config = dict(
    n_layer=8,
    d_model=128,
    n_experts=16,
    experts_per_token=2,
    d_expert=64,
    d_shared_expert=64,
    activation='swiglu',
    moe_layers=[0, 1, 2, 3, 4, 5, 6, 7],
    router_score='softmax',
    normalize_top_k=True,
    routed_scale=1.0,
    balance_loss=0.00696,
    balance_bias=False,
    router_cosine_scale=20.0,
    init_std_router=0.0229,
    lr_router=0.000812,
    vocab_size=2490,
    norm='rmsnorm',
    norm_eps=1e-05,
    tie_embeddings=False,
    optimizer='soap_variant',
    lr=0.00756,
    beta1=0.95,
    beta2=0.99,
    batch_tokens=32768,
    seq_len=1024,
    train_tokens=229200000,
    steps=6995,
    dataset='wikipedia_en',
)
Below are experts of layer 4 (counted from 0) of a mixture-of-experts language model. Rows are named router (the router's row for the expert), down (a neuron's output weights, with its number) and show model dimensions 0-127. Each number is 500 + 50 x the weight over its row's rms, rounded and kept within 0 to 999. Numbers have three digits each.
After each expert's rows: "comes before" lists some tokens at least twice as common just after its tokens as in all text. This comes from a sample of Wikipedia text that the model never trained on. Tokens count by the router's weight.

# expert 15
router:401501496519509506545514441483480596550526482558511486370399466586414604482491511481550530445491499515462485443495481457458559561472493456503453547518439542515536479562474494426552484530460478487503483515475431475476548501547483468431487492467390548505489522537499469452476602474469470579476385454626518414585508509528629557513491545531444450512584499499535538518493441601567612446497
down0:460604481454504496376524591497477532471463574509506515556522501526536483497511433459483474519418468486451450480523497596423614574498454446515466568500528511487516475438445475448468532503523514463493497524411582501558426440522519491503450569505588425375512493550483509549487375532542425528549471538554478533496505577419406506534345555512486517453512474465539423503542539457461594491480
down1:518498564577536460470481495455421466460559404465469411435484513522478453529465470536448521464463556481553569448515513427439496433516413414517496540594531478509570454567484529499507465496516572540404513456493543521581498435497522524584509520578593519526504628461448622488525524503449485471488552493411507545487496480497391499564552507513545395490486462433435591490430460563610503515472
down2:556478430452562560564589535467497466559484460486481450504469409547416525463493498531502525485570459459555400489481550551500483492505424443517456521543621461506503522529556564546514638480433397498482470531447543454516533507438551509466530519535421452442633460576564528508536423525526476485479469398510487506536554496481538487387491411511477561554402481428449542466541460526404514487524
down3:526508492516421500476488375486514546478514453530418576433419549564471483432428480521431490511498541437540547446527495508532468528503518476552383630507546458470403544517473481490543571587554499510521532533461532437431494326513608538471481412498491482479533442486459484475586544411505540471534475338526497478481451547509528479496512445574507511554482579458534506518542521488505504435491
down4:517461571469387525481559510541514507551566431495513533563589607490507521514528528567475554529565516545491507546519603512467364567506511474496453518534533485444482539544538441476521563529536498463483518495483476492497443432517575461558402457576566500524436534475563451526626532408446427581534568496428446499417541493594441527501464436541475513477408536415496540490501486606459495542545
down5:495543520451471501400515531523460496499548514428526467478572561484437543594578572473605541574592522463559494544462490514553523442461577515471544451511448478494534480295477392472494542498456529507458536492464404572384565477432531591517487539595536475499550495458541502485460494500523474491492517462438467512491588479547470547438504481482503431598435530501568506557524514557541514487566
down6:499494488460484531447477501462487545537535603527508445548476526422528484476518521511540491493507548595456553502358468428570502548317560531509433477505494470441515631444559444497498421500570463495524449572522514564567528464571426421475459531511486497487541492537518560468601482481559528470500488529631551503461440516483488537513534572513493522551573395434554438466486431476439465491534
down7:369538549546439508545472441521500569591501486575548449417503528505510536547416458540518447457464493506471455475564532554469468427451482606396528554536528507558425470429460524473471488479527526487485534490448473531570476514443545529548556477472535460490524461404538439447459512517573483439515535666477501573508513462558529515506512523472512534628467380519363520462475467419480479527513
down8:467451536389431560542564486468491512413412509502491522456418455475491511506530522487549494492532460555551455469465506498518462437534495505485556470503496592498431478526517423509524473550414472568446459620470472532361564542444523449569536404393404553477478391508459442528527483554456560483488550546507496509465490548454527433434520495542438387445486528445408563526484480514462460575423
down9:424501502497553456455460438390550380482456495523493458532511450534457485462437543471578514517421449474504442464537478593461575506532483531359641556433519586478549515468559542479483447462531495499503410468573480450524541535480488424512582483479423503466490452545544589419458493473496570498533402497428502456550542490463503463497476492542562448422400525494449525504379485495454476495474
comes before: "1", "2", "3", "0", "4", "6"

# expert 5
router:458472466445559558505507575493549470610469469424468543491525504439546544582548431544478466494601492517550603547499504455417492533456485450446491401539606442496510457469563477467488639522504554540482386524542528500462496410557487492423461519445597548476536479508572518511471534433548512442432553471481481521568513540489508449449543580516434480447586404553503490547562502471488420487443
down0:548500498392526615511480490553386525434528544506490509565559505477517639533458546562545567497494503418486528532437481503494496413523559450529486456536450451554528548447472496505551496424499484489603455529460453490500497493460434439533386597498509443462535538519524528524535560561516504559554505564574403469594482479485505550553494537510532556528552468507607396610537543481463504447581
down1:474510487469473543393529558496486413550555508459529519436467525514514521492413428569514549514623517438531494475536478484455487458582585431452412474483456493482542554554582477476503548543483548538565432480574495518522476540483452560560479573511502444604582463504628483554475569416497504503560515367499501504471423483505447473564493576403481480570475536514532472421517400562558529493468
down2:508464501514557619572602525516500471434485559498564448516549566586514520558548487476517429500471485515462518485437549452488496537487554390550462518500516448516520569426514597469434503553580654411548542455415527487567502490451548476522494559418401533523471625496439510433466555407537448508529533597499409525488542506467584489481493548482552433484500496483543485486467551522519515539544
down3:470512450637473487436487526476471489546418533569481469510534451442558563463473481547542469481536491434532458491544540566448466462536585471469580546497496526488587451495506488483450529494534405447444561521517501479446631410597413505482503502520462540528451557512500529454489434453627467381546464457550501478523580583508435455451543558532432439462524522477518426482472531564589531504399
down4:476537506651464475579509471640545464420491528525487475499500461558440480498462467477548603520496538518515617503556498560519562538584521526459553452566535510539560602457491460485620425442624453529523487467591498547526520497546501516414480433533503472428370494499449446531533504543480461538502422520481450473528424461458498557437525472529445486558517586514532544506518465489501544471559
down5:495464557493522461483455458519535519526527522484499520591488439477581457448510494501543471550582430461555516531454520480455452559607511420575421534497490433531470531623449473442491483395553436495547479509518459336606475536493462426527461557471591495513506587488435465488457546479474442507455471476578547567452510547579465423457590514500481544521566511537393519569525460472530431476462
down6:564470505459451421525516413430481485511515582483531519408491515436629591534440506393580477516545566516578427563606524602426473456490569508479486546465539523446389545516486550421498478533515496556451457468571529506523499467526492552542492458545466507438430471370513432516582472486451523449466562553531534479529433398496508549523517555568505526479545454550501484574508499531536567494484
down7:429520584529511465460456436564333470471541599525403494473502511479472544432534559567490558464521537503507522491530531458399428527503416406549446544536439532468586537441498600562569520566527503469402454534533471475505462511479521506478450574428525440486538459492492523534505480520440489458463495449436621516494515488552547555456567545486498572543445506550532524561600447480473601529512
down8:514500564514523444477497475519532532561439530447495469424521447573507585474520487400483445467453485515558500564518539526611547522452535466557477515413482436533470462443516593509515529500443450527452477566479566537449521497525495502404497572549472506497432498513499532480519447573554485395437486391416497548533506558536361486442476486540613469473474444541454439452566544354540499600505
down9:472418482525453563571589506515482532440418455522408553497504544487481528578482478477480588476491591427535464433529491498479466525443378512429570469542563522469399451447454487514460537436487477489491604482467490464552464493503542432455522435598505564516511566466538460464496452539516524498444512576455421464517598552405524527495497500595625528540501480419574588460506447494439458463544
comes before: "\n\n", "==", " The", "\n", "The", " He"

# expert 4
router:540499553464411519450357570499513580486495548544512541463466442569497553533473472380543540461513396476512512613546528477476548429505492508443435586516450469416449522497506479640509496429537480406584522518413439524505528467503454480503527439554510493516406465491435376494533484537431457549514454514493467551535413411504493454561465522544521532502503466486540507512492534454386526470520
down0:507562496500547503518564417462414474564410416552534404467506447528591504425552461454559490506444475546576470501572497470504489516571567578465549574456566469466493454460499417509474496434453410481438483469523497498533570528438482678528578422529532465497476535513471489539466441539541515504481571525504467489612524499553576532508509390529446520529556517498531458543472460545596557485433
down1:478488513463494512610482438469471578510524506498514521506543427440478458494540526406555528510559468504523465513494445433625449430607498579513470592492376409495500420498522495509605442456478485554501576485527543685473583468574461573516490513524511529526474431467488544510585486564507482464554485467501506442491574525482579529618501519545541499459427548437469498536522516443530499523473
down2:453483471488440511552567532547473545533590455506442522525523443477533442590500501448555526532558488522499523577432481424442521500524490545490481438486475452491550532434577595468517422400537486495407539462548571523443520484527519584434486448430500442473546475600498458484517428612512516532488443479469502603524450502515567305420448522485443554460469572541528506438566505541459475506525
down3:374638558542491480491503567391505542509488489463549473468479588577485459427497471496486489552538559517499533428532480448545554579517404437524469569467612527475545492497542466499500473503533496504600540506545523446461517503490473519541569422556506421466438499504555471490454508507495512492339526584521533476465410466567504419463462427497520444508504501446381572426478514499584510449528
down4:440500472380506539457537593430455450504494488503507539481454486531472481490452481448440484415510578501467545512565479505444536497495486494526521582491575587550480530419453526470435470512545477480557587454417572500537464480471583463494509441537486570486539424499500486532493566509691496542450491587526462537500466558516491505426446384545568441536509526327557472498560542493548510513500
down5:532442566536535557500543475474522523549624489503491522563413523539447410444447505463530463400443451599481503514494500426495510383509480527491456443549484528568531457421514521496518411498535559466511472411519587560479532450536458501480471455523468539454552429577464535411543449473527505568550517516541558500501505663575551485455510508501622473508496464499637481497485518521429510428538
down6:556508506581603465515511524477533542495556545497542472427429573407502555485528566487539541532617447501475518565567508544477472520564492523568574595478517525507630552523539418487477432478364494536432483469443499511458554550475514513508534451520491530529428471566473430480551446585422531470438485423461461537486538461471491540531549497517516558486539462541344572512443548538474498405471
down7:554443521572447560611454526518487533485515480422490445487566418459458566450512615494523539518542572545501461486507603413527459568520513495461525453430443547532413589551456504453558469532502506414523549506534575488526585463502504448402599542477495484514561531497483463571487536540469560505505444620525527468500420482436612451545511579484547565460434490472422534462491475484422473480553
down8:443490526464569460503483528415492576532491488521395578570534513521521497499526393434454483515535457492471448444488548460577586502558505554525539487431490484523570535549526518568573459421539454568542513534614451434468465545451399532520506427429485570460534483482528445501477435472510534509579511613586431566504454499590582522589430475449494531422546465477545472506388544493528480508552
down9:566533526415580505559432493434482457660439483550518483472532496473513542576513531453543431489473525481597483465471499583495530589541428538457471464466461461470486571582458461520416484535468487487599454524518474497458503492451598548523500433375568374547526521463488431443492536413504602455500516492475426536504520460517460424474527459399438530554536513458463519527563470534497482556537
comes before: " ", "\n", "0", " —", "4", "3"

# expert 1
router:534481486573423526499446488502543487500489467485481509569498468409492481484487496582479576434638474555456450392610439534432563470588431410544485498475533511493505480508526509533508473541337573496525506430569556468511457505428449563501473467458489362463516516531568455555581540540549496445524501481423472469519488485475459459455443525480520549460453501471521557450532405590491542455582
down0:491564489529587483610558451500470554488454487495437474517577498498424503521507634426438458455503537492400476612435544481651546509535446467568549464482560450469461473514496491643503436479530482553535568488488558509474460514438483578467422542456488550548544510550382525465553493549553495556503481533533514545461562524461516488512499443526520522398493437463413542501557521488489506504596
down1:513538488578479547530465480468580504563481582504512512497509508485528577503436486401536588502476579500564555481501559538488575521541530510529420524554485542492555535524492537450526486532549500513579512417677415542502474405550532526556391502413589535427548574454493546479466493497534548470483503450534478544561501352484426440474476620535490553502433457532445499452466532451476478510463
down2:516488593490522488505402445518522497445516445443535502629445457477476459421446410452441488501533508551512570514517519507529588507547433507522507467415523475463442452471549519489487467555608433537439405514553537517531553509508500534542444515503406485511554496559524447547502522555609442586535450375483480525506561547443518540493510563444442447467514576550500639517492622464540481461457
down3:550538544430529529549491454488391512431514450480459506388479460519494469497529516594467460455407474432512497514478622461520444525445454479455532482530489539508436465490512536559544407450473531534474555445491457549536466556442541392532459520513536417535408489473451579403542440570523512501477541642568508501583505567508428537550526444600496573494516522468458502536471479561535578595496
down4:457496414559512502558549427539512482394536460529544509470430568442485508529483424433480548524551464649479522464513532421593455480540452412541544501544495468499511569473550508509575489497539584436541510505485468543427461480477479499504581464469480497580453518534521502597608464554528480398540457492458542499506480523500493584514507502506526411438517548498569434504505307458521410503492
down5:569483454575468508455541464531489578525470461551439502412591522451478549474483549453590578488429524517545459454391556471442568507495503466521459502519534431490534504506498611540539577533453480403455551488597420483470454473546518560446519517463497505407516509442534532495535472468545541555472561505536508548514435533505562426391479503515519621578473430454635555469438474484483399493509
down6:556508537475382513451503456530477489519451484600474494550476557580521484441467432590572505504418441549555555437513467472492536528511500561573517475512425450533474558517567504533517430455516498480528408498538562483504574549462523552517564455409453418548445523549433518514465515500474450590452475624601466393613397482477471544540476468474536559406553502495516427485474477517509478584478
down7:472525500472503457676443492530484615451555556521497442487442432482525580536523577503518447487424499522444415464493483543570522495525480540474528509554457599447566484458514381503458456539586485457562453511612554504437525489511558565453559511432506449559522454547451477481547504538493571534591511560578460518544521534504501509452483557508431485354549564459429519565470511528496515526464
down8:452468434554523498447527443566504535464495573517494483616569551492473487531492538500406510477407486403382486471540452421455560524554550537579504423598522419502491511474561448510491568586467581461497424518524530490500502472466567558397383490531524483537515536448533484578545554438500590519435557537464537438462454602470494546504396457542461514555472564508445522500555528493495476447528
down9:468438412435469507460542506524581489525485481436507561493509603537465531485543450473506483451512517538495507465524454463428502539495457470467482480510516353481523490520512503530425535521434416497551404537493421429440465491513606606451471454582579503515478537460578482477567486478511388464459447523439492538389544519452512477494544511400588478540432459401550503452483510486354449472550
comes before: " the", " a", " and", " he", " an", " be"

# expert 11
router:584548511464510487525514500545463467485444492548531456447558437634475485477500462505614574570529505442522495436519547508578455416548529501525466465438549473527500549428480532419509506448564531547575420594452506521515557569510446524509495462481514352497591509462544359475460410460556563512492581540446487541554415508495419497469484497470487486522564459483493463579429513496521430581490
down0:453556568543493488557526540467455461540538413442543511551450498468521485508491401511458431426550609470486560485537524567521514461525426532478516543424558597529533535592455376542504444531440451440516549521446530485491406513468487425561585579497583549487517573520451510497580526407546515469512549608479519465506530571490457512533375493475492553516543565416429513538448497453477548446502
down1:452479535437566516549495450507517551519581482492535433440596550461531428422592501535471494555526533469546507497429430456571427489520566483481579490424488511513546450441512453498581442477469577536485476562465521528390448587488524578445509454468571476459542528539535472539440458502514499453530445343503569525428449484527384449586468500482521478472592515503612465474463469475488463582470
down2:562543488546453482534517496488458471528445424507530564496543487482452519484441482513573475450532493396496520590456439487392455517561533523520559534424500474544531467541428512535546520469570374464510463503483571597598536495520457461463476482485526430491485528449516493629481537463449551404437368539470548388447574431518536436415495487445513486497413500550548543576475478515444425446522
down3:520586516479522589560509525518462434536492424473511466498561555528558510526444415502482460422476522476540446447503456576539531441446487576530490451467510527488500547554478499490510527403454480584506555525426445552504454510396441402480633496477595582467487444421488502483555459388488549401443448416478551437503473470575457485510447538482502640543547515462415533525520498576505513474494
down4:535477519514489491426486483434438490458616432474506519490547493465437424523460560506563493463521478492489522561528432457466423526377438513474421452511453450488559434556504358588488474517486509470403541469456523543396551494499516503514429476533440521513510386497426514486527509467572565546509601493460600485543482447479549524615455471482459478515495555406560470485549606546555500545449
down5:566537569443481496554573421518472488586609534506515502504481561590472555457472533529458566486589524510503589521515499430497417502482479449489416456491484424541435430540501482553603454447476509490481342475540556508543488482515475515502412474477502546446530512513533451536547612475518478515587496571507502459537370566441545575452529529525496479504431474521601547515452567533436410519521
down6:545511467471461404450495517426564477555492475484536432531495354540610486426458416421462501514425580457488512453500442473522542604482503505541458558468535536429468448560428457520457525496441517498491480500554569438524453487511506469527567394538478504505657508554482480562495447460489537566455533612572518459522517491461646557438444549440542544503519452532489504537471490497557487499524
down7:469535527505465491586456545483478511538447474412517540523447524494578442506482405519507502469509445604517466487558525484468535526482616473511553476417444435550468520456488479515540353526379570579475472440527499486476503413463541504508498501502444590527513541543465570516531446579395502490508440570511417488560464407525608512528510507507575520483515472551530568503581434583608505451554
down8:505434555570473451483563531546440526401462529562545465409450541477491546513450591529557344522470407455541509481555486556487545480468493529521523436488512570555558464497547512478497499539516573546493563421463472519472530410453485456515517509443456387531489462515512525554567521470430588537541559513445395401437514548607501558499497465507402519444529571458391511469461499487502486454548
down9:548381463579502497499456436518501451460474512458494470521538449498501456567459545490560503435464485481488476550468537492437559457527566403605537506489492489411539550467546532514480556518619521545537501520415528552538567481446521593571548535456457530521509470549530439561494470520540489392537510442447499390476533614402573493432465490471471470577529540565603470462485589449600494547469
comes before: " the", " a", " his", "est", "ight", " its"

# expert 2
router:458492474513456475475483517544445503448490501539556467426512440477516504479455600517427458440434469438523514372560594515490520438553404500499485485489572457485535447489466492472463475408487394583567471490473569416408447514505524476499464514476586467565573499483549597595509485473541466558497532555543542422506604553465513512442436606491435478458442519521432440429501505609506461460448
down0:566434493435496485428449573448513555416492522428570509552546458561480502474487529500525513519463497497610541447501585488498474582514486428446415469460622472458507504421521527408505618514436407456497463521538516454516537499513519490476499457558492536554527531479529506521437552426495534540424445470486493530491549573569424470350494480522468461543465452566591461424580514544464604525433
down1:521505556471556505531573464528516561525545583442438557486490459494450588550511576467464565484472436538444460513505448504628502633432554587487472485418501521545566442500472520539504498542544494471547566508492455491513464544590542418429540520560446615510489488578562606463482479479453500456451533536521576459427503601520536445471482438505528499463541414557415500461472539428450463584526
down2:510521526573488500570482437438508478570573414466549578550559536540411531526612480471386484596464569594540522558513478528515476473479466515565550481409444469515393530509511442570484534420523573546560545495493509431486538528464571512497497481485556457497462462513432472517463587512487434525444517474443517525498503511589480490531486497526472508453487570449433529633459581499621417575476
down3:461528509610526401569471474527405397493477473462535445401482510413485465569468434456462521507465483505393558553487470461441567480432395506508500433408506462529445546416464478534496536477547492556468531509464565524515522547494507527527423563523516561393520462533533497524470498586475379453520601439423480600521499407487527543465437584525495527437525542564486501488463560443503502490475
down4:506460611566436478489461571498437528461486494598508491460450410628528454451439497546469480492476455452496467494480396490452510531612487514463485503410529487569555491498459498513501503499564491501552540383573559544529509539556464485536483455419472484498435463581568408478454536479476523567530460513543621491508483586508458586469433459446467500445501555600461484520505462584441401436462
down5:499495486598539498568469542529492501529563495507477559502441573573453521545503470481545424459574508513446430549526525552525531481540608527539394504491417491506451590474528477514486481552528528581346519441588524474567566427524536538447619514470495477521571507524529496537557470406533472469380524457463489564436521571394487532445593550507475446492468507521571583435474506476471535543482
down6:520501499590500466513563496477564395377441477449522565512499491524446563510520503355529459469514518466435450519467542363495487444521522527537502553455502461499503470442449447547557434591547436556545527505579530521544464483513519474489492570493525560497490508433461417391483457546575500528415469551612575527495507586497440470592516457520476488464538470504378527557404471519466496550523
down7:509517588520513424433464509506565536502457534546429505474546457500533377436533489572460562587455428483518608495501463402513522475433455510480533470593489479468509524533541467404365516472523539586466480453573452497569420512500414462521483523521476449477554534497519559508479506495559537566541444431526445387512548471531448571536462416490457488498510370474562480503531471590525574486556
down8:569487514403497423444471418526449571487436488502518517532428410489523505547391487386528430441501581514456499568494555550443518548499433483582523494456497466577495483528498535486644445497525539517543526454465430486400493497534477525521596563448469455579529549562479478462537450494434487478480545601446598483546575477580556500457436533518562470481582528564456555477509479412534493485509
down9:501591481512534508527526563516501520511471425531427535523478430449551416401572423473461447474503547490564483488569469443503533501535487430445479495432499584568471392461501462593477521549527428482499488496429504512481486502496552550475351504560442546495495494521576519481556413510472491584696422376478506541486517502553544541471547484468469576538493513537527447449471500501577514558513
comes before: " in", " to", " of", ".", ",", " by"

# expert 10
router:544537583559576523409610474534513409403534547531556500578479479518396495450464460568492476566499527543413463554531506508523506423549586494514503552539506507410642502434569557534469508462490433518454483523498413479486489486500458501478553528432510536530389533466517505436509544501531546413584535527623459507552462459514447511550544444478571534504570474476442533531553604504475529454482
down0:489619394523499559494493493522446451491491498569449468465402459443525442469427467534409542462555534539407520516519519519415478515586508502526531504519548620490510493544501497538559414469451541546438514523543606528493464491615455582485456484485532590446525516554508498497541493538476609525499603420587551501521537568493436523441488545471559496454519561446465458408497506548422443420475
down1:444508555472549512567593573479414528498542375497457503564449526429458470584509415501562488455483487466538417430519519552520539489612579572488454485557537506525504514456574486487567505419449436536471423415504503471527482495446469492446522593518467664474500526487499492465425536418606495474389464551539516527483526509479511531420445576549499503470497456484535515522486387479527495484548
down2:450536512650487562356515468526507493530409547422458524517590542556441487551426482521525451532546661438457514541473424538540521442474479519541630581526588479517506522401549493483531456467428528491496556547424476526520522456464405548500566490517468447449465529429504501499481542550487552436445472464492428576500446489503493546544511490538517516445521548497497506506598585455489492465497
down3:538576500494490504514510561508448509476547551620548470527526475464498543531527452512457588499456509493522507453385436558557495616480506465530486503404496382514491545557485482533437456430451446501547518550457500450417452486576537555540432507483525464503595492545534544516505579515486489489527507506448521512529549564462621546526436633388390496542472538480565509372563491463501437523543
down4:467503499555519539418475493581467580410409530494426430401488452583476555527487485561568503528484503519492484481524506582573520528435484500491511540473485470478398492437480495413477577594521463474514518400477468514524375435433502501478524494546520412456514547455455435513468452489511412495556460526374582502597425539460526487514445438450495491416488625492428517528515471471475462515571
down5:505530491507427395599572445509549496516546546520467499502469431485500509429452447549398547533352422496456562491435449521490525461503435474555400509549508498472501491574534530496493486569548447570446495541481519486523454474453495454579529494469433449515541486542467478486470593423466611539499523352476563547410376514521533526424456529509519542555566488481430464487473523590474466496486
down6:561535553453531465493505500550610443579495495549614473456452397492496490462528513494490498512607534452444561538512541505562477532560536552491488446464363519556465506471499530551482590496455453488510516584427529564536534493551420508483534509460495529476500418572538448403442535474446466420555444533573606527488389499457549390532468430551468520455531532533457525590550427481474449495483
down7:483517535553427516543492518486554530539570474475471513565514523538505484504500491586476521504447506540526449494547593467478456567459463536407495497514540558487552442393545529606524660540441447564429550566450477483578491510527451490463468506445478484499460479638483521480415485497467595458526581548495586500497371386559497387550459531536574533518529546520527457449516443546472495492536
down8:424553502440505523476447533524426494516460604470536451569527492588582553546429481560479548566433456446548490464523569584514444544439515477544437439521466521506491492395477509517459552454636488478478417500573467469503457525500530423570442508523506547528549486517565514449439449439506527418491435581498419494588513559465558450489522492446448479594492480504616446450543492595516492571557
down9:462562469529507561593499524453379517510595507461562546526500457498555514543467583505522504489498491437493426624530501498396399487585505555554460406521428474421424556529450449506464525443477598530438521508547554582517468456504525457531561513516522520409526492522449477512502563626546439521522384442456516507492421540482409491489475481482588472485482575404496524478446525475473491469489
comes before: " ", "\n", " N", " \"", " P", " D"

# expert 7
router:538484496506498441511436470464576499510479449497498476557472528535509422480435454425521493470477503471516558430402481354536570563505524495514461544441493539382429478418450490488460544438636492519518534540552500561535502488479564570491372538531412640535487505440551498515424583509574425517533459439489486569560535493550487539418442587550481488433488532514524512487484552449476459488551
down0:499522559627473524514427485578547522472590477424422496525558481523470404563458419560538443442551484484489537586520501507482501480572519427507486549468551410422409604464416463516563539451461498482516459524486482487522564573425545468523499589468535434481538485552380527517525468511505523523489546575511539456579506480534460511466525497490629439516445535391441459464414502478481515486578
down1:446483496349531486503498444519477495520563506470525457461540531501550491496454530491537492485427513484458444481566468458373460440519405495529552543405458487484583499514442433439544553557456575463560508467495462552501548569561460531481483510466456503562431471494579373434594514536364555457441510571560494443505462551478507574481495525408601517524546463512462507552530484520379513464526
down2:500491515478506526464480511454442538522500480457529435455479448506541390462425602602478428519497567438529509586532419452523500550474567565479474456485514451548577525497448429520523411558490545462582464479466604468539538542481348557487524462552483419455484458575485464495557423502501524473444544511540542589462465560542397461559483550515530498422503606395491448536492534531454484462556
down3:503516536503545552418402613444570517549516494523587436435530548452554374507457478542448513530506496493506539520551452521587534436480492395526452428556533564516483566490556431491488487562515537521578346535486502450486504541452497445511489400510483468573493535449551490541530528480589420542533446593517441472465422498483495558539525552527530503455439367524581495487487518481481573527511
down4:503554479499467490505501516426534513510533536515499489565504573546542395414533551511474453458502522543593596443524503494532442511498576465541512474452472508536413472515507519539447460537494441465511462485530507395455559603477533468584496481536415551465528490532588469427481505576372457605514405450532453550487558464397423500473574587454535473556461440454485486433477422533405521481591
down5:507463512523567537429501445522522511539561475468496511500419440505472545589615513408393562534431466491399436503491563470526529556575488569505532477516448493535459508448522500408564541431498495482430594438476502446486501472514488496393477511499557455458460439642509396551399420503610481494468569478518581525481466566482523437489510521487457517421509505545438479567436495563449494535491
down6:473453445567446469495603459555509478514499464503562470457549524544446505502593579472467590582561565429477595550459499495447539469463472481524417539469483468472507490475539438465405569508441510473514490444489488559430490460483465510478476461500442562539488558542412536487347483498472524482474470451481548531501476422427440562376503445496396492461478523572410461583495579445571483575454
down7:545488464524504511570518434566516515555452545504512527469508472545427492462557517534425452537406526542450467589514441442529623533455473487564518460407474468563511546478457525469484483531533518493440573620510534525475526608489590502433491552388521382536544418546475497499480479584486451477546571469534574483475534592505493520587514445525537487481448527551470466614588514521537575523592
down8:461424450500444362547433552397605540512519608484572537468484521488486556514575468586512537538553407500585544437515458520498544442506503427553491428486558549508551494524495492500478530442517493424556534485526468514508468524544522539472467465404476502462465582510479471522521480453509440463555522490534409474453517549530587520576475555493515481504516557392508467532423364583534568597547
down9:531556558462421556465505533466479523468395459582510651486455463496448451468444520466492524465411448524568554537530483527551529446494459507479507511459615509586497487508516548462454517511487499513546468446335481507514605422434554424505563426563525450498493555563588502470486460496446468509448512552422532406421612538457475443544439546480512498481478480510527520477435563524417504480512
comes before: " |", ".", "–", ",", ")", "9"

# expert 9
router:503516534472491356565482504559551499507432547507475472521473541420491526507474500478587456490512512490548442511527597466503506528524502550588539492500488544443527593491399496597471517480599446472556506472541422454409577546475515466514378469441544556506510569627458509548516599543424463600606431501538590486453535487476452481441461463462486491511522444549487533563449529530497422531443
down0:525383524416512445474525499430415430538560498486483518399458553451496491523491564510454494486434470474550569461434557507494569504477569571537455534424504500560467531527458507506511487525526458502558606510502414543568525478480422390500493488546544523567546470484531602454508580439533618511506514498535481517405527457527637445356536512439542470478490553530555511507400461504503469554500
down1:518460482481476537461498443446473624467506484494494592488519309453521475473488510495434584546459476500550583480548517497520463472511521490439527590495539447467494525468520530446515570568413415498417529507544380474596480496494518460526393521587605506425435507537475487541510511432507592433496477558473482513482500526486599459508440474490490508537461469587531590517590535444441483482463
down2:551521532554526467452503553555531518479453496536602505461465428465371538525524478502460528482450479559570593391523558554376422571487438523547516562493456519427594577465569423609528492553558491507463515488514475465447475509565484513531496417542530557489514488485539540507448601501396490492508516476478480371475502460463439448442539510532482435498588459452470528465441593514419499526515
down3:550522459473484485411516528424504504452487491496546430495551474496510537478526452473439525453494544487457526519540594548471499569389446453543457445459406576478538526509496458525480443528514374536533465532527556466512565516517548505563451478398346502526526429457579434547490487486540496496548549570593613472542558487627424482436467479518531524537509501450413522593510605500491463499435
down4:506512478481479544588545460551389425519540451442530412492458508489450536506507464503501433450577500499442478429413526434435442501565403546427494493470471478558408532536478445525482469431539452478452535517553552515575549506536550587503457425495416576489473498495484412537511493586467449503465526468592411537530572502415481510539388538502437474449381554430510532521411477459469556503470
down5:536520472495552452476464538500525545587455482389512517555495467541606485459504487466552493473444575458590479466496575468511474534495492470547480487532462439390545478534566531474454500483503539558545492414634516432489479507519666524486478572485445533571653527448507429489552466514507443564517543478470483572533550486582474498539473455474489509491533587363529424476495477518593530513466
down6:462495546527518491533541505507420477610571435461457466523458541504423589496399412527492538556498522492491507450469482466509496595544409506575481473467503463461465531500455500603566495427432470480458432473434491489588474485501480484522472440552586584546532522386483525481516498445471497518483551551562623498465497544579528534499507551415497573485556593411455485407480415517549419468582
down7:443446553503470456509459535453537488540440447499471490590484537485497526575485510524556556455460497413513509442460619535517411503459521523408479480540541462479512355407549527487383519501441532569510457487494422491530457493489461444479502531523499535409504544407499437381529418607509561510554510452490377576507534563598482562518496479484484455589492615526502525522461489464481520532492
down8:447509468467583453401439537587486504429477537414508406594477432464509564542484491503542493544502624516477494580500573543451473471523461516446449534481488565529503507498492463499455528466395565515526453566514408544505432432496638593464543518458450534583532557589536454604485460497483436442511593451447479398507451464504459504500484468475541468499483506523516548517565489450465553596490
down9:470453536495505540454354546454413607553555443490520437502410549482583539492530561537544494439528510515537556584535478503509406566382513404579445410583448514582517471586460474478564508422490595403492415487481569502471466473475413541490490515459505492385510528548463583531509457483510555521574524485532471482524463504445498492509507539483484510500495488405489508502456451548518576523474
comes before: "|", "-", " |", "|---|---|---|---", "  ", "|---|"